python train.py --n_experts=128 --experts_per_token=2 --d_expert=144 --d_shared_expert=128 --router_cosine_scale=14.0 --tie_embeddings=true --seq_len=512 --train_tokens=736700000 --dataset="wikipedia_en"
Below are experts of layer 5 (counted from 0) of a mixture-of-experts language model. Rows are named router (the router's row for the expert), gate (a neuron's input weights, with its number), up (a neuron's input weights, with its number) and show model dimensions 0-255. Each number is 500 + 40 x the weight over its row's rms, rounded and kept within 0 to 999. Numbers have three digits each.
After each expert's rows: "gets" lists some tokens that make up at least twice as much of what it gets as of all text. This comes from a sample of Wikipedia text that the model never trained on. Tokens count by the router's weight.

# expert 31
router:560554500491496438512488543474536560469532361516527507470562513466494487543493493486475491557497448482517469507498480524522542478497503513497531499513481561475508551490544471498520579531490517499542575466447437514552430522492529490484472474499537527570479473461535507567433567517551537525469441439507496566563445478519429527491524527534546485521467421478407473443558484521481574578506472594521502532531422473494502519424495464539464548515534483486518549554586455582451532398533529526518467527476554486518455497472430537517481520426479523471422474497448486494543495471496500475527564461451543554471543499551512521501521503451557490519459468503517469430512462484505482513489522498515478531525415427500489428483440588483485429461482499458526451467512477469462519536573564
gate1:469515480446554533555535471496545484498411561459565460544487546461497481536547438566437418540480515446460486505512560496520510476490517593459612516501534531487452561459566525463569515519530447605481502465552415471496419479576516495549545483473463497528593484524550524486494507545520506507549474474510487522447472478577475444472504506437531535539476475561488527556430464499561440485484493444523497478564458482446565489457465476528480576427510540446523499542515515529468471525497568410570487500540516498461463465477506511478443482464515500448492448471440457513492565515511558554422559525509513434512456540480520532505533481521491541494524533506540508496546539466480494439456435516487511470519480488476509534467484531448513522438543440501490573486504475492527420552505470
up1:454483455451545496533540492538553506550414522491594474584465521472478496583541506542474444587493518438433455511461534518534518469516490542463566465515547538479494540448559493465592512501504427586478486502508449479499461487566523457538526473440481496503554517503502495503528492506559491439519477490493494551419469476594516442481525478480546549542465472538495513581489491508520496473489486478486532448581489478427564457519488518535533568411510519431527555505506510508494505544517531412580503509503503551457478504514464489444498467436575503442498490474442448515523527480424563526460507520515505451483507471506508513463550497518450558496525561522560489512544583471476504434495420492480529516478488475474531547492484502454508553444516396535478567501468464472521388546534469
gets: ".", ".\"", ").", "\".", " .", ".”"

# expert 34
router:531536520533434495463502544458464507555573458501494565529478574468491435427487529508471464537448518488496496494502525500503476514471535485483546493447563437503534461485552540495463538511520509506447537492437489537493373502470485467508471512534433494547538531454535452564493429559538455468522422527560447477487511514484526459384543527539558521489531526483456490548533507508498470437466563475521537485562441500443513523511418523479445548541481424517553466447459523518470507551514473485439477556449511496429503512453533563431487476501525533462491494554513479615529417521444446429512477451493437549526458500488472473532462493524473465500484533495504493491470532502436503529539504544542550529434516536530547460464455495533425542509415495510542410483492500576525538450579504
gate1:515514489478486455511487518444481489480505575505424466475528563417435510450531524512503457452450557470567478477492579515492475519541538481509472531483397537482496518489462543478556475528481517494542476495521443489506479541536494523459481544551555506536489513550594496509473568558465528533501439451488479589510474522523501523459555443499508529467578536506484469530464479524571463489583466503548483512435440433462504479442552543533469491488509532456542468527475470463510510403506499484584505513453450570479499511485572464560486488507478492399570502528488502494525455543507465554555451469494525483518443514512485576497494522418543525523459493456454497501507581425486592532531488564551443363504558485434468514543523468494497554493512469569479484552484469442507495448509469
up1:545509535552501504544516518594538501436466406533558501509530453529559433568533458501470512576527496513475510460449452524514492492512470536556488477516587519484571529555585478443394488451498418464499472485487541489535513544520541407476503480495439511448427492499452462486509490494462455463484515499473563466501465456515420486521483546496475526481455480547506581495540521477518532505465476505422591471496556544519468485596422440514527518513493410529522570441525502500506441526566510537449487482470540421545477480482465509469524502478578509551493561489463492464520506460453560479505556487472493550482492489495496479537466492569476416441505452597541473505501445509439449509551526439487545537476495476491485474534529524539510489499525579486439534521454502512459530567526532
gets: "1", "2", "3", "4", "5", "6"

# expert 115
router:478509592562488503458497451508494539500549522484500438497457496525479524472463538500456504489464506461481493547555508550512423476514578509502475528493480541523462471483532465499476518510538441544553497453617528527567551498556466486516527519522566506557475472558492551487492433464519555560477457529473450542541500553544479544438522489502555474426517542431509439453517485500499554463454425473495526517422524503509540457478471444518577454452510501538504463469459488455457410539442501491533498510505494438590522522476491406434495487562566493443584503467514493371534497571378570520470478465522489544423489516491500491481558487552445511460463498453536529524502541483566505488489491475488521520504510553534511620483496492469474474490503415514520523488515448529505506464489551
gate0:578522565545481486502452493500521479572449565511503402493455391446550535573497402434468478481441523420494512461472523468502461467441513484550495444506523543531466516492489536510541481526540594466447561528491454529467529498466529496518435507458499507487502529577550483486459505503482494507504458490442430483533579558505479499476493552485462490511534514547429532440436461514502502544493573487552498513428478503474507441557502515490546514492460492512587406535498429501544571470499519541457560519449504547467548555498478512471524482547557508540439519440528426500473508529508507518586466471512438589528495529486496489496484430494559475548472589468578458428516480479546469487486493475439565534463563539518466523461560482553512496454492507523509502510436443486486503501487515
up0:444542469503513466467511522485473468494566534501411525494511542486507463466477547507495502478511456500492547466525576502517485550581465516483474528494490489499466478510539451540463480528474564557513461489506493481479491461502527468499466493549638448531564414493432551476463492456499495601472553516554516493481475428423586549526542467452535505510489571518518537611438586404482472502470490503487511442509445502568477451532487499449535504551467511485475480494441549563523499484512458483585576527491513477509430536453517503506550454438458537478500460528500601542468517511493454474471422500534488493491502491476477513495472455532582462484442506470519493524486555508459434389563500540541446511597525530472521453454462486441434479517464499538460531521523548523545540499475508
gets: " in", " In", "In", " had", " has", " have"

# expert 65
router:505473491458517525549506498511541550455477416548535543534553495482492553478474556501487487509512438433506498485510500414526501525526532541456469495503556547452544524453516504504502547496547494466526564508460492460515467487446499481488481507503451583507452487523462487544505484474521546493469421435564562563533530473458493430472557607499528498509519490557551492548580456450510538479547447579525453533459395479470575439494467541527599572510519447552498523512518443557461484412497558508503563500540532506509512557582539582504473519505466525490455505536450491445561468532506526428490551541494526536499552466472489493535502536496551471493530523466537431553532497433524503468473549527550546466516467566436468535456518464475561450462500474437454415437477525532454478503506547
gate2:430475460517581545506504494537572494480511495441472546500429561495558512455542519441523442524489518420439540507570516502492469487543509419530458467483514423520498533564549533471471483491530478520514474492418492470515490519527421476454502427551593515524540502512556521536429591444521503475535557507523518462460589487509483483570564454554537503445510530455566499489494499503486590488466569562529465512551457500492456477539454561483442568502499463449518491529451470469518538511520512503493500501506535470560535569562517453456585515500465460536585517464524468500498444514475450491455446519484512488481490488551517461504503477490474474510527481491576371522469493474484476508546478554476434466515470557510482485454480581515481429436486540460553495541423504523506509450457568
up2:571490545459468484451505488446418448537529488556519413488548451533464492525477486531488565523503495583574461482481490481525553515484494554484542521494458533456483447447452494487523562449469520487493508530602553518475484487426598484548514556495422495468473540515466488440539398605467474530452470512491462537551425525484483531423460534468421499524498419500446534497484511498513424523520485464479537479524520499481528516423518446541539435430548542526549475457580528535483441496518496504524511492498467558465495508487484565521450460472538554438427505515495578487481523505549493519546522527520543485525545527415452505511474488481530550484475503506421643491528527505513509518451513465503563494468532501500486491587524438510537516535531523521501515440536517497445480502524447
gets: ":", "-", " –", " -", "):", "="

# expert 100
router:452560485556477466533484490462472566469486491485463540535455562548531427463486488487497430515449489478543530510520514418478490446491423475480601556490570475609532490529484563521440583531564493533491540507522509502430437509453441524495470547467491558566544519502477442559503459541559424524499456530511485471522511522603493485432496496591466577540480482486523440465526496499495512489470520561548461520510432499485501477505437564478440546562500419555533484522485499490516446526500527494463451474486451446478448515451526521463543567528481515497467552589553529575496548569480525465511546490475484546475432443460524479501510502496492458504479528524423488522434460502522521482463457469453532531528549462570544454434564426501514494508511521557531453492519472545512513523542492
gate0:496493509413456565524475557488499461424527480473504453500484517475563516537466474450433479476419488482477563511416487419530543439565480475521449536506524525454554447512585476443561522545579519486465531569513519465558490525484528462532541490525459529530502567465512558445567531519472501554565461490588507555476509572441499506508499492492533534510469460461550480529499553517530461547568544471497489528494553446514548458548468473547464466423490479502560557397582469519475456499522561477465549463490475596455511518516558471478497490511511483476493446492488477479509485492501497453434475457455568451468452470505470429507581520474535514516591488436499497440499525543493414471581429515492487495510482482504457490524521526464531580471521567522443458471523498509461504542518509
up0:485503513541502483531488482507503490548546540513444552526473503540483439497495462500540475554508516509531469453513488541529456546486509464459502467558476430545452522440484482505453477468449510438479467450471466526544541505483502571490475544493546423442401454529522433472476481566491540487497524532400536495531457515502458466526508445487523498499493540541496484488535459507445501383409450507468519539507475510484455576519543520504529544557535511470434461602448549495443460518458474507578510512463566457552490484466476485561603463560475522431460589497504528592492493521457489579483484507522428521492522577493538562464463571570467486514476537539553486491526492482566496521452529538475437519503492520462533500469572453561437520523511436427605512550491509489518479493491479
gets: "2", "1", "3", "5", "4", "6"

# expert 92
router:501570541516502458488467516483511551501510483489516493535451547498557592492472497524545446500536480525522496462500499458464497471466472451450539540451489479453515562489586543515485507570566419551477521489510515457503489468444507526486458556513471572512559538521557465526520491517533477535553453481529448479545533513545561457467526540532530481494549452471518555423578578561552529577533513543564495555458467465485531522507473573520461492529519418583528474503485512428422507453462490509487510464478575432471478460483483517397529549528520538547411533528454537504513562558485545439457566481473485485470394490518440518538505528474572453511440520532451500524499453498540570442526483432495560549576545520465519509460496486467555498512508501557513502463562515540465452515534532
gate1:566405468410533475444510467505509490566580502516452492514488510502480546503553455517489454565504519521513469544478491555519465532459540462504449545566576481446403498461447617506476488553457504502495487548525435471522564509538526551527491485458488532533557452445459524476494489529464475461500483545493519500525507468509578501515511493458474388431497535453512555507481434573539549519558537426468450518466482472486506512520486458495481539525454487511531484429458520493564513528490530560435540540444479454502442458541471523468575464428525463544504562505534454506529478487536496525530445502512534455487545459483519478517537582521437465459515441462499393524602463501495437487565473536511511497503508550510482445500531573541492496500475520441487455461516605460511545510492470
up1:482516520572510550539479500492484479467480571518515498494550475529531454474450473437475538459445547500580495487497499444511496534472464537461601467491483499540585482497538420492552497470506490523494494426481514498472395435509479433520448515552500450533460534532522496486510543521524538527547562482482504524544526567455451541483500530520521549505495529538494460474486516514480434459433440501528563488535529551501544508452481499481484423457471477453463546590559488525500483457563432452491500484568518537527528529447516437570449506509498504489508480491473499522568504517420467474461563503540464566487577520494467531468441439476561459544465507564559564457411528495531564527436522507476483513513428457490536590419432498484502411522515519537524570491433428537476464514496560
gets: " |", "\n", "–", " ·", " MPC", " JPL"

# expert 49
router:520569503478515528560440573514569529456521460536514564488559483470541486548463482501507498518468426439510439520530477542489523447495514455557485502474490533514488499475572490497573559502491476540547565454463475546528445488502503490501481489510485517547477515518525539552428483481508537583490370409494536532514458525512453548488548537513536538487487441483443458496520513488534525558540458563518497530531420427532518529417529492560496534504534501558463555557594495601452492434522526550537486534486512411550504487569440536428517515444466545484416481516451484466516498440505513458483566415482541520516540500558490499528572523497512490492465509503519443439510500486518440478512515515556475536526478494512493470467447559525471446455421475443533476456513464486441482530516591
gate1:462428475442518561501491541543538484460567492465504492531460493482541414514501494468536502519425426469532434539454547526495436487460507537495452475448513455485530491487509461487517577429535550504475472493499508474436537463502500539461465532551483459472536495585512485505490504452530460464554492513498506536505428446559570482519498559553530467500452493508579508468512543442519491486521506467497544523520419496477545486576488578505480434502460511567516505437467531566478507507559537471464491426640496498465556481494504457608568458505449472589481520510505474480574532521537540467459461556482482436430541529475461447453421551499441471520469500512552484462555501547506492478515591476447550542491443477476528434512486546487537459489497535559551494481483511552568479505496542
up1:459482465415509537473512570537545505458568479467486476484495481453545452515508456484523495511447433510535416522461521542474428496427507538508486476458509460521525454516514489478506556433544532509514478496473526508430546478499485542466491525566508462464525477574517489502501516470506471455535482547444436486544392449511562485497514566538529473504436476516608530525532552487531483507511535508487551553486426508484539503567500562545476468492426531544509486405479556532534493519553501447454499451632514479477605483444495488598562482491448450593472503537545484464534508546517570477491474536498489442443528503461467495451438516489475462555509505485558496453525467551490468445499587492444537492466452509496553430486496535489509512514509515502545501472486528579581458512499562
gets: ".", ").", "\".", ".\"", "'.", " ."

# expert 73
router:459474555506479488523487414475466531458487410535557486495492521491465549496529514496528518551515522444522514502558494581555475525520511565524508455448486525463506533476497534487519500451509406487573500468607475526473563449501533533529481570515473493502474467541526506475565484476534519522475391517516470559515500553531471474446587533528505451479478524480491481529492489529458520493490491570481579566409518556568500431468521518510544473468518461540456485495456492509437466424483485511502553495534476466535476518432490416472455459550433493458493547544510453429531523500403547438496464442514499500491455532598442504437546474486471527540467540439532522537563506467504480495487453523494552541480513502559486566492461491515532482460535465528493548367511501472513471515577599
gate0:532480470526458520483427515528483500507457527540452555527474465513452465568479533556511391538455446403500471471518570463407504476427462499482496537572511554481515563494498466516511467473474545515500628510408472471536513529510581501462560561513456536509478486478477469525451523484495495467434480577526534571479478517546531535530501571452464439556563505507470537513497518440503477454573478549527489463467556522458483503434494462519529553525526462531513528448445441517472501537514450453512561496486491566443474533486545443517484475490439518473486508415498506498500497507520509455539513508538561523469483480485562461505479535464560441471599497553558450521436543563501534504469560470496494512524514544418494542392506491491501499468422532483515547531568477473484503456535547
up0:497501554520549505546547493495489493489528467491574498499528551566515507455469460466487526538440522516523527489461406549532507462527499445483481428385477447512454461503469539469511571528518466543513473490501521521509457480424450512479471418492539539479565528455542558437558500463437542507522539477505514431504493494428482437482521428514524551537466499495477530535498484470516489554472437437540506559502494567521496472541549538545487478476507472487449462477602505496482440479497505571510406567551490484490504514482474493527505500520546474529501512538544498487509467471479490540518499561469406428510521514521439585501497402548506548521452549452460526540502446407537427528533513559443502456487541490572521490518499454484504541549542510604470560555437551470449526542449424
gets: " by", " in", " on", " at", " for", " from"

# expert 94
router:494476501384516544520483422525513526458498440544536554520536483470475502501497544515518539547554485381544501479498512523530525503548560559505500544466509565480548522479519533519537541506556492523498500506515448438455509474427536545567446515477428519489522575590461484548478467490490483480463380458534528524515454493446552466535548598445474502497507411522557464502551518466453492455531458579531489514497457488449492477496442430472574522466514493538479544528530500552395462502494534474509498507516451543414528565528454547466496489530472456492512515533473503510511463578464521466493499569522544525451517422428485443546524608492507532505537501463571479574529466408550469472517440476516483499467482512482444564477527432473529492488470494509498501509529541516511469472527535
gate0:527455434482465477459424439527583539531486524479509546459506495432462388441466419402457481478524512483461550463474522473463505473500490513579505457399544530445552520493544450525527486571503529476515517403551595452540521532512547475471479525501502462520521495483517469463472566473567543491487520483539486596535523519491466467532512465465534512466506507515514563504476476466514525514572493499559462585469520510453526463516456534511458476558444510448529525538518471529483529421539442497438524527557506525426571510443486508455424457444520533542509512491468512491478593455485544522504582515482550602522488509480573561485526489502491522462445503502494510480511519473519515498486520525471549505511473477452482465560497475474537552497479404519526460510565564522506464482413562
up0:606543450532456432496492447502549474479482470469485512441489501460425479463429518413369513583508531538481574457503541486520585562545483520579556507424487454491519542475584537497517460514510485497521522455536502479534474487514499459510501529487435536512499456507566504466504544519534530496538481461435507559442512513503443549531445495494531497474533505481540475468466563480491495506474538442532416515453524513451516504541526460450482493543472431479508504477504599538403525445464472478481517538459563463441566484475532510456430457470569514530516476549520523504497553501511506490503509488516505502528458560506575579472533512487510511489463519556523451497523409514482572481474456486548484452552472475466490456589519486490525559531522454496526492556550556471579437523416506
gets: ":", "=", ";", ");", "):", "age"

# expert 55
router:484512524477533400439416494476506614433533490489477557537495400463489453487496459472493528544539541462521461508509440457556463545521459484439518526484484528485546563512486509534479574541580476499523578464536491453479482473496461516565544540482450550512499508527476453527543482505580517472503434459514514553552525473553517504438503484508499468492470511528576484481528482515487564474490500583544546514507441487472524465490452531530518605524480417575516492493493499520401433502467473483507490488489482477465500510484483504483525563494540533574515486461506505492533520534520514433475491484459550532506495523499512490565543496561580501450545479505424459535520502531512542375412571443486540523537484478411512539453508487457570505521448499490559452482530493515484460575494605
gate2:464489494499545493446542504470523412503476457469517455543487490543491522544488433449518516434454524576470521468543505487489459546516506448521512461511530500523487477502459520463552538474434444455541510567488478479482463477550575384430470529535470481525558486512480460494441528469543504566472440540568485547538462557450481512462590440543507528472393471526478493415506508541554515529468562471531432500469483440474496463517426541428448508457507503532525559478506555513508518475518447537420543492518578485505571546526555454559531542485582568507550437482493448515479555532537544532479429501512523471583562535456483513482463551524505439518497444483464478500540495463495466470460474472526478514523506482598570535524536521506569481523517460494551506551438509544463456510547487
up2:477528527515508492548497518550501512542497552470522558442485480532505445496499526536456498565540518443522466518468444516506544454467487482484419513504494512476514503496580503533454505521608515526498514474542527489577583462455458604571545468468522541470401504466493534499446462532461501429474527467444549504468565492515502503534426542499466525499565481503571503558455495463430464480555418552491576503555495504473548518506596460558540480518506491461502476520448461518459449574499513481548500541512444497476418444471440551479486468522425480456537520521516521521504486484429501494509530498488449543432437496580512466482492464448533545488541546505528511486511526546457506533512468498447487446502514557392418432463447486537429510476559515499454423472516496455535576548529508
gets: " |", ";", "|", " L", " SP", " D"

# expert 33
router:490561562506557451462496524496490544442454517492542527576468510496535516474466475481488475480472471497555489456553491438486489473434505483527530518530460536562556514440544481542511429526538447487445522470488512440499521511418479502492472566449462554556517512504532471532516569506515481529540443448512476549493573510553574472495551516557553524449536447494468534489537524528504509586507495561525522506460443533483533434518497592491538464518467476570528525516502492438513519483530481530492457386462543459513478406460482520447551581527541525559433506519485554505506590496557529425524550485494545544485463538495438513488474485545563463482459501498501498548515438494559531514515488479470520564524529478450507596444511509445537490528455522523590469506537543476445356521546497
gate4:438517540493536529563550473491488456529507494439520389507521419582404512536506448527531484456479572422563441579511494520478498531436576551463491486541497484524428478502477450456495524547482524514526491441501460517497476508525474516501516491522432503446487509520527549492505487518543561513498509531441453556501460527561448489481569442477513449510485510448468562467602495442465455446493500523514535485501486501516413558543501419489520485473530447546567432482439558545543517493466589526498504538492543578536507531486474520469547443564532575484516562507524501504511517509491399488511467446470513477519483511432528485441520546529425525459446449502457520517539569460480526507508445474514424475442516497507567516539500505563476484552554468519474521550561437480446495548515487
up4:609446512435485502457443535524496502523501512556522589433454571486542494499508563522482534524486482574407556415505440508524502493565471469507521502462484475508558476444467511528484470471535496499485548525499517498497498441452511489513518515477544509522514501460474471475504516482476482474425439501496601434486496453459526529512461524504526538519549564579496472522420520559530436527481534469518513491520491546518620482437513467487514536513486495411434524524541404468492479470559437479493456510550498402459500484562468475566484544439474417513500466517449495494491476452474563532506496549492483506474512446561518479555516489499531484574551520517537503486469417504483485441546561482476606510549489522488514473476538502431497556444499524499566536394486575540541522482511524
gets: "'", "\n", "9", "1", " |", "8"

# expert 42
router:505612489497515551484458499491407498427511397449518566521493565442498420425472484510516463506502493546455444429550538428530472498507497484485499420461534499478481449502533514481508515524571485472456559553439472437460440472409541452532462567445471535577520556448534491565491552506603407484541416467542477493529554513559530424464509538521576532511546509474451447533492482505474545481466546513537549469555438494508503540501447538550507536545496435545554494489499436507473498505534504450506484517467482540464455517477537502478521503537491563490538511537552549548504485484467520424481513434436505539539456539499531520489491455481505486534547475481514520500496463497477506513560554543516511514514475478462480536483512526533483479572472530425577428480489464514494439510537554
gate4:484497541376490520511494546466460478503451560465477488511333477484543575551488504473532447523558502542540473481457497407495598526464444544484547473550495448461524524563478560521517519489489512556493528588509538538418523502506422464489513542444433517446491542550517569561464498522476429536468474502499507487459499514378462461553592508519498479481491499556505500478443481539484515499525547432499503484436449511504520528484584455560562512441532445429448552479544499472499523528471501547564532475454573547567505502415430456517538501512531455568522527504470438490478529479426499497510517555538531507482489508580534500508497473466497499506503485544543478465504468492557489531523487569509497494501525495548465483509423471519504478500535437534523508452508516475466494515495503
up4:489508501403476524493489538437459466516492528485499512511330473496565565555463507471522437512561509573513462474458493429477583512458500520456566502555510427458513502577491532524512526468468502560500528559515499542405483497503434450498520539447437502446475501558532585565486516550515434548487509513470493472434503512408478464538567497511522513477465510581509494490465472553500503479538516431490527526457479481498519534533588414546549504430522474467430497485546495463502527516508490563564528496467588543585491489470477469501489539529503447557546547477498454504474555466430507518505542559524533481486491504563507498495481489479536485533521504520578451436519488480552465512538491589479424496512492479580477516496401464484480494495516490539522509433506517505467471486513524
gets: "1", "2", "3", "4", "5", "6"

# expert 90
router:530576511471538450479480474494515567446464532500525515522468520519547508446479462471519477483509458506530483428521483416507504452459503453504536556508487559541559524433546518570495420567548432472458540490533489425489532466380500519501476541456460558601522508466512448566482554494496485503549434469541461566488572475557582426518548525559577529437512422508488536492516540536473532583540474546516529523447428540512562465486470567469525504531475469555541507545495468439496527468530490545544488373461525442500444447461494516485534550468525508566479533530520527494527580487532553437506528475512566530473450554510472488488469492536513498518471549491484485534494465475528548505551495468490528534509503488442475543470548498460544527516445525510542466466522580463452446509520489
gate0:507592504437450522479495495500499444500453505519474474533482460457432548508550520493573505511507474456508457572521524513564535530497497468461489540405473505585465566488511438516553492617444403486373471509499529524506412509482526499415501549471545480497488454562484528486412521503515462468507478498498477528450490489491513530509528436470419560479487440500401502469538539512563535474554558527512494582560478531468525439464466562464521518524505520509543510524492534590474465478456478463480529517456503549523519500588491493480527439465412561473473479541526536515535463504474547466520397534531539520470534458482564509503451476455455501424505500509491504461480528460425558510527499517489428551519479504438547492491549531491493493489493563500520546529539471519571552497527490
up0:521454489491494506471523483500471589518473473468501463455500560590518527528482531473466444488530490459563488517505575412532482502504456529470434534420543431462505511526454531558506477503450552539527517459527484486432556455528515540475498452507503549479445463499400450533431483529602454582558481520503472512588462532541402533479479479483450487510530434551569480559507508512531526584510539490498474555565466474486533512505548524506552517455494448519550535467467487491516477491509504513502509465489419412466449481503469463453480525521510431466488512496490581521476496450529474518507536518477456489501561510513486443500531556469519457541395563521443502500493449439493526421538564552497505574484515476503531479492465444443511543540606566510591510512513440496509504527553478
gets: "6", "3", "4", "2", "8", "0"

# expert 76
router:499538561489559476457492516497492556441468533536535518565479506486537532460487479464502452488499438500530487458551473440468468473453480495510547546509499573561576509439574496562519436535531444497427519474514490434474508490412482516512457574467475577537526492532516460554538543499509484527572450464514491537473592500562535461504548510569554505446539462521498538499529508520510545586501481552510527516450457559483544449522506582489549470542466452542518520527499456432485557473524483512497481384459544437487463426481500528464530572534545517537432494508496541503535571502536594453519544470487534520444468523515466503476489471526554467509491519491482487535517407502555550511535497442465524547508507468457521582435539503469528492509451534521559441493537540488426386493527468
gate1:474532524541533552462493511428479480522549544541475512423437488489480554498521524571488438428502508440493546498531506518468536531437457538555565481497574591428497526540521482472402532484584567486442505457506543464523495510452556408580491440498456542490565491536524527486550464544468503464535489509475490460506480483509555484494473467439501524526511571437515456478435588517505472452469590524456467519458431430503545554455508508505465537493518461499534474523503481512461457522536494491464473529512414490557544517495491463564559482526548467495508451435425493477527485532539549514523476440489439525527505476471474499454483503505481478565426430558492488460459436491577464547551466550550481522479569477448477488535546449520537477451471466549486511516476531562503561483429546
up1:540586528531560512505481520491459470448537484537482493460554469531492537454552511544520496442467431433570496442489477439552544480501546533455492480472473529448500427469468533561496539432598564536533527510530445511535544472529509386519477434576474580467420495503550501493542482476547512503519539459470520535492510525434539535509495386542456511521480452464518425506507601540490508478433557529463433521466471522543582474451496461509528509446513535453549436517510517506468482470438455511463457500509476440543509554514549470551510499489500507508493549468447446521488481521521442527512578463456536559556501516530503420528511453494558491539511509510444511529514553484552485552505546551581507454499499546433485483512439549425513548512465514488453493430499489528515453501509552
gets: " ", " |", "1", "5", "8", "4"

# expert 81
router:489547505532450528537445477457435548467520447587477558492466519524530465402474451418521397485496454476505562429525502475509503511476590510408548502515535506580488461507525543493409536538593527508408508482532479439479446479411504518504453587527472538530522572480471475547463453480589445471496474485470525475508474497564542466453429540537504593540539482492534477547533482492474481551485500592554471548486442522508511474551500515473452491535510491583514475525525468441488464551452489527489513454540490434448459498445484508505562572519479473501475539560540503486499501528536544437525540489494562579479441474481524472552473471502516487529526524503502467541436471531460511534507535532500545471529521435535496482498508512526504563565425522503502466483507435484464497532548523
gate0:498456460550439501544477530513512503479492532471512476551506493474484460556523505430523416472493469583441456528513531469408534481533543529483429537506500519482502475583484463505519528508505521511463529469403576479471537450469466532542537498387520517518479519589509420485531510469513508512522469508529490487497515527516471483573494473470470553466457545498469477463548478528499495544524509473510500568450479457478541481491487496458573453476501483430571483397445552519521520474447558442585461473539477554511492490522516481415487492534565444469526469532483520518439432664561451526547517483506486470548528527491535471508550508530465546459546468494504519576501455503524503481568469434561503545523429469511467548547519456464562493485518498482545443466575522535552454496489422
up0:564518495505463488491551455516510524457491529522515520569496523551544511507523513503501465483463536510451455537544470488486457537557509569528492534486540432422406478542506495488519536457461482515506491576447477531489565475470466505504572553444564484544545469568459527507506412442525477442537525515575459523467523501558546523545523452493472540526469586493428537453458479563491458548546461519491528477422482427487517522413501460487529401495474515498480398415468485525502514491468549529596422512498486575472518438481456436511575551492493497459512535420462552538490436511521528530421492507536460502489542523485435548478413535502446535420461488463514491500528565477495483512549507475598503503592539476533458486534505536505485464443513520473543490484518462511490488533485519
gets: "0", "5", "3", "7", "4", "6"

# expert 59
router:562489491559522534497537589477474480596567496499491521526489441494518532540441436427453540585502558562451514515430496524427515441462502549465522541551561552531550494435538476537452548520509502424507434503483469475514480538538452498514565538518436488449590545471476457415545470477510540485507499547468488513506530422504494492534432503542489505497521498510429536545540483464476465517542489521465479481515518518424470525579547444437393504535517496474508516496466522471456508591522514450449458451483591528499484476517414534458525420555467448548520559469505447543521499490539471522428499474466498510467410504509469491565446486527513522479507505484526515532553466530454518514496540523425509503542489506490465560512468530516572483518542541454480444488554430515418479500505498
gate5:499514558541443468465563462408499520539468522546437549516592538525519520571542505471443528575442507535490547466494493502510535449417512459463531515448520484408453469502445513608525586569463535510491543463480484542513479483513448463573501492498430481446479458440527534440526468479535513440466594523434560508475515438449532493492450503440514492477517493444544502469510454533515489513471522497483504518472552474478528519534567568523497541485533465478531486560515453505466453536458536478490478549563529449555500521572507452491527541506486536535571462528527491417482529571475573536516472475506482456458397507551438456506520534511469458585466470529549551509496500463501477464513515523489465455436463466467469473488466488548508504561535535540436477470530473401549536510468523
up5:493478559468519525495482524483485493508534511469608464474520546515431476437463559481501535503589489454489480505537547436465404528476449502532461491493488514552525546541537520518476410490522490481540417533517555497524498509495532495464500447492497542468572470519542499572421501567404457577491420451520421476558486422500490534469527498584460559560431490569459487557517532571464494530527497499463445454537511467498514496525446495501493541488482514471408459416485529472514503503450484514552575474496465473483578506496504478495488437531498497467442518480512567538480524464514482527497469507538555492483601520497461522486426472560530497471495545478527482519402524549551533537511548470456455469593525519484425526482455478467502543490530535543505535567485531497532408465536530
gets: "p", "d", "g", "b", "w", "t"

# expert 83
router:509582509473497544551484505446479520430516472495497534536532641557521416449524497453492452454520448479478504491550500418458482459500521511468483473469552482530509526510541574513463504467554477472439532509489435501483416505478531493537445487461486539507550620475523485574406462513523466550550476474511477479432491522519516471476472523503494591518525524497468506602497426444501521460475508540525482484541406553487517558491541489538462452510485503539513497484498478482483540575471510544495504481502448436443488471421499567510582607545517479496488501538585543484510512397446470485552532465518567516457472469481485525442432475555449505498511505542475516505439498506493528498476462580456496463467537464530516549529569477498480482498460511446560491463481497474502571535538445
gate0:500438531537488498520455495466543546513472499500582510514452431484497454494481473550493523502555517531506494528561513479444521455450474521479502477536489509600538478458540471507497470469463397546454392507490586448450591507458476486553483501495473511560501447494484444563536469560463494540593489471518447466459505512475486462503489478579593503519588448490571493405498504502449478533544508489522500505555553516493527425425480483562541469521481513535473451491522536518531592486470506516559462464410467581438524465453458549475497468484553556559472512514515527515498461530522552495504493469496538548459528453482481477471565508569460482424478482518550543480502465465555489510504457536464537559421460501526471483504560496502523468496492519512501460559488615508502441450503571
up0:535524534532507507441463482473523503535525484533533489523516533536475472414444505449432549548449441530502459528405472501486479508479451487494492558564468585535536516480404514447581498534527575468550532474549475526460512413485506468483507474475531496497507537422585506467497507511467554472522583515481510465485536521553493483511470484469534438596550493462491433483554498563520435447505478498513447467454582451554485526526560496573503441495494493492505455451538479472534515432470519467536503503519520435513502487501493454503538553556519472495501475482518506547476561482575532446552518497635515414508461583504489527489547520457581526559485511531452405454515447501496499491538498475577545564539503434479517484459530466479535440504490512491465509466449445467460499491568462
gets: "0", "8", "9", "7", "6", "5"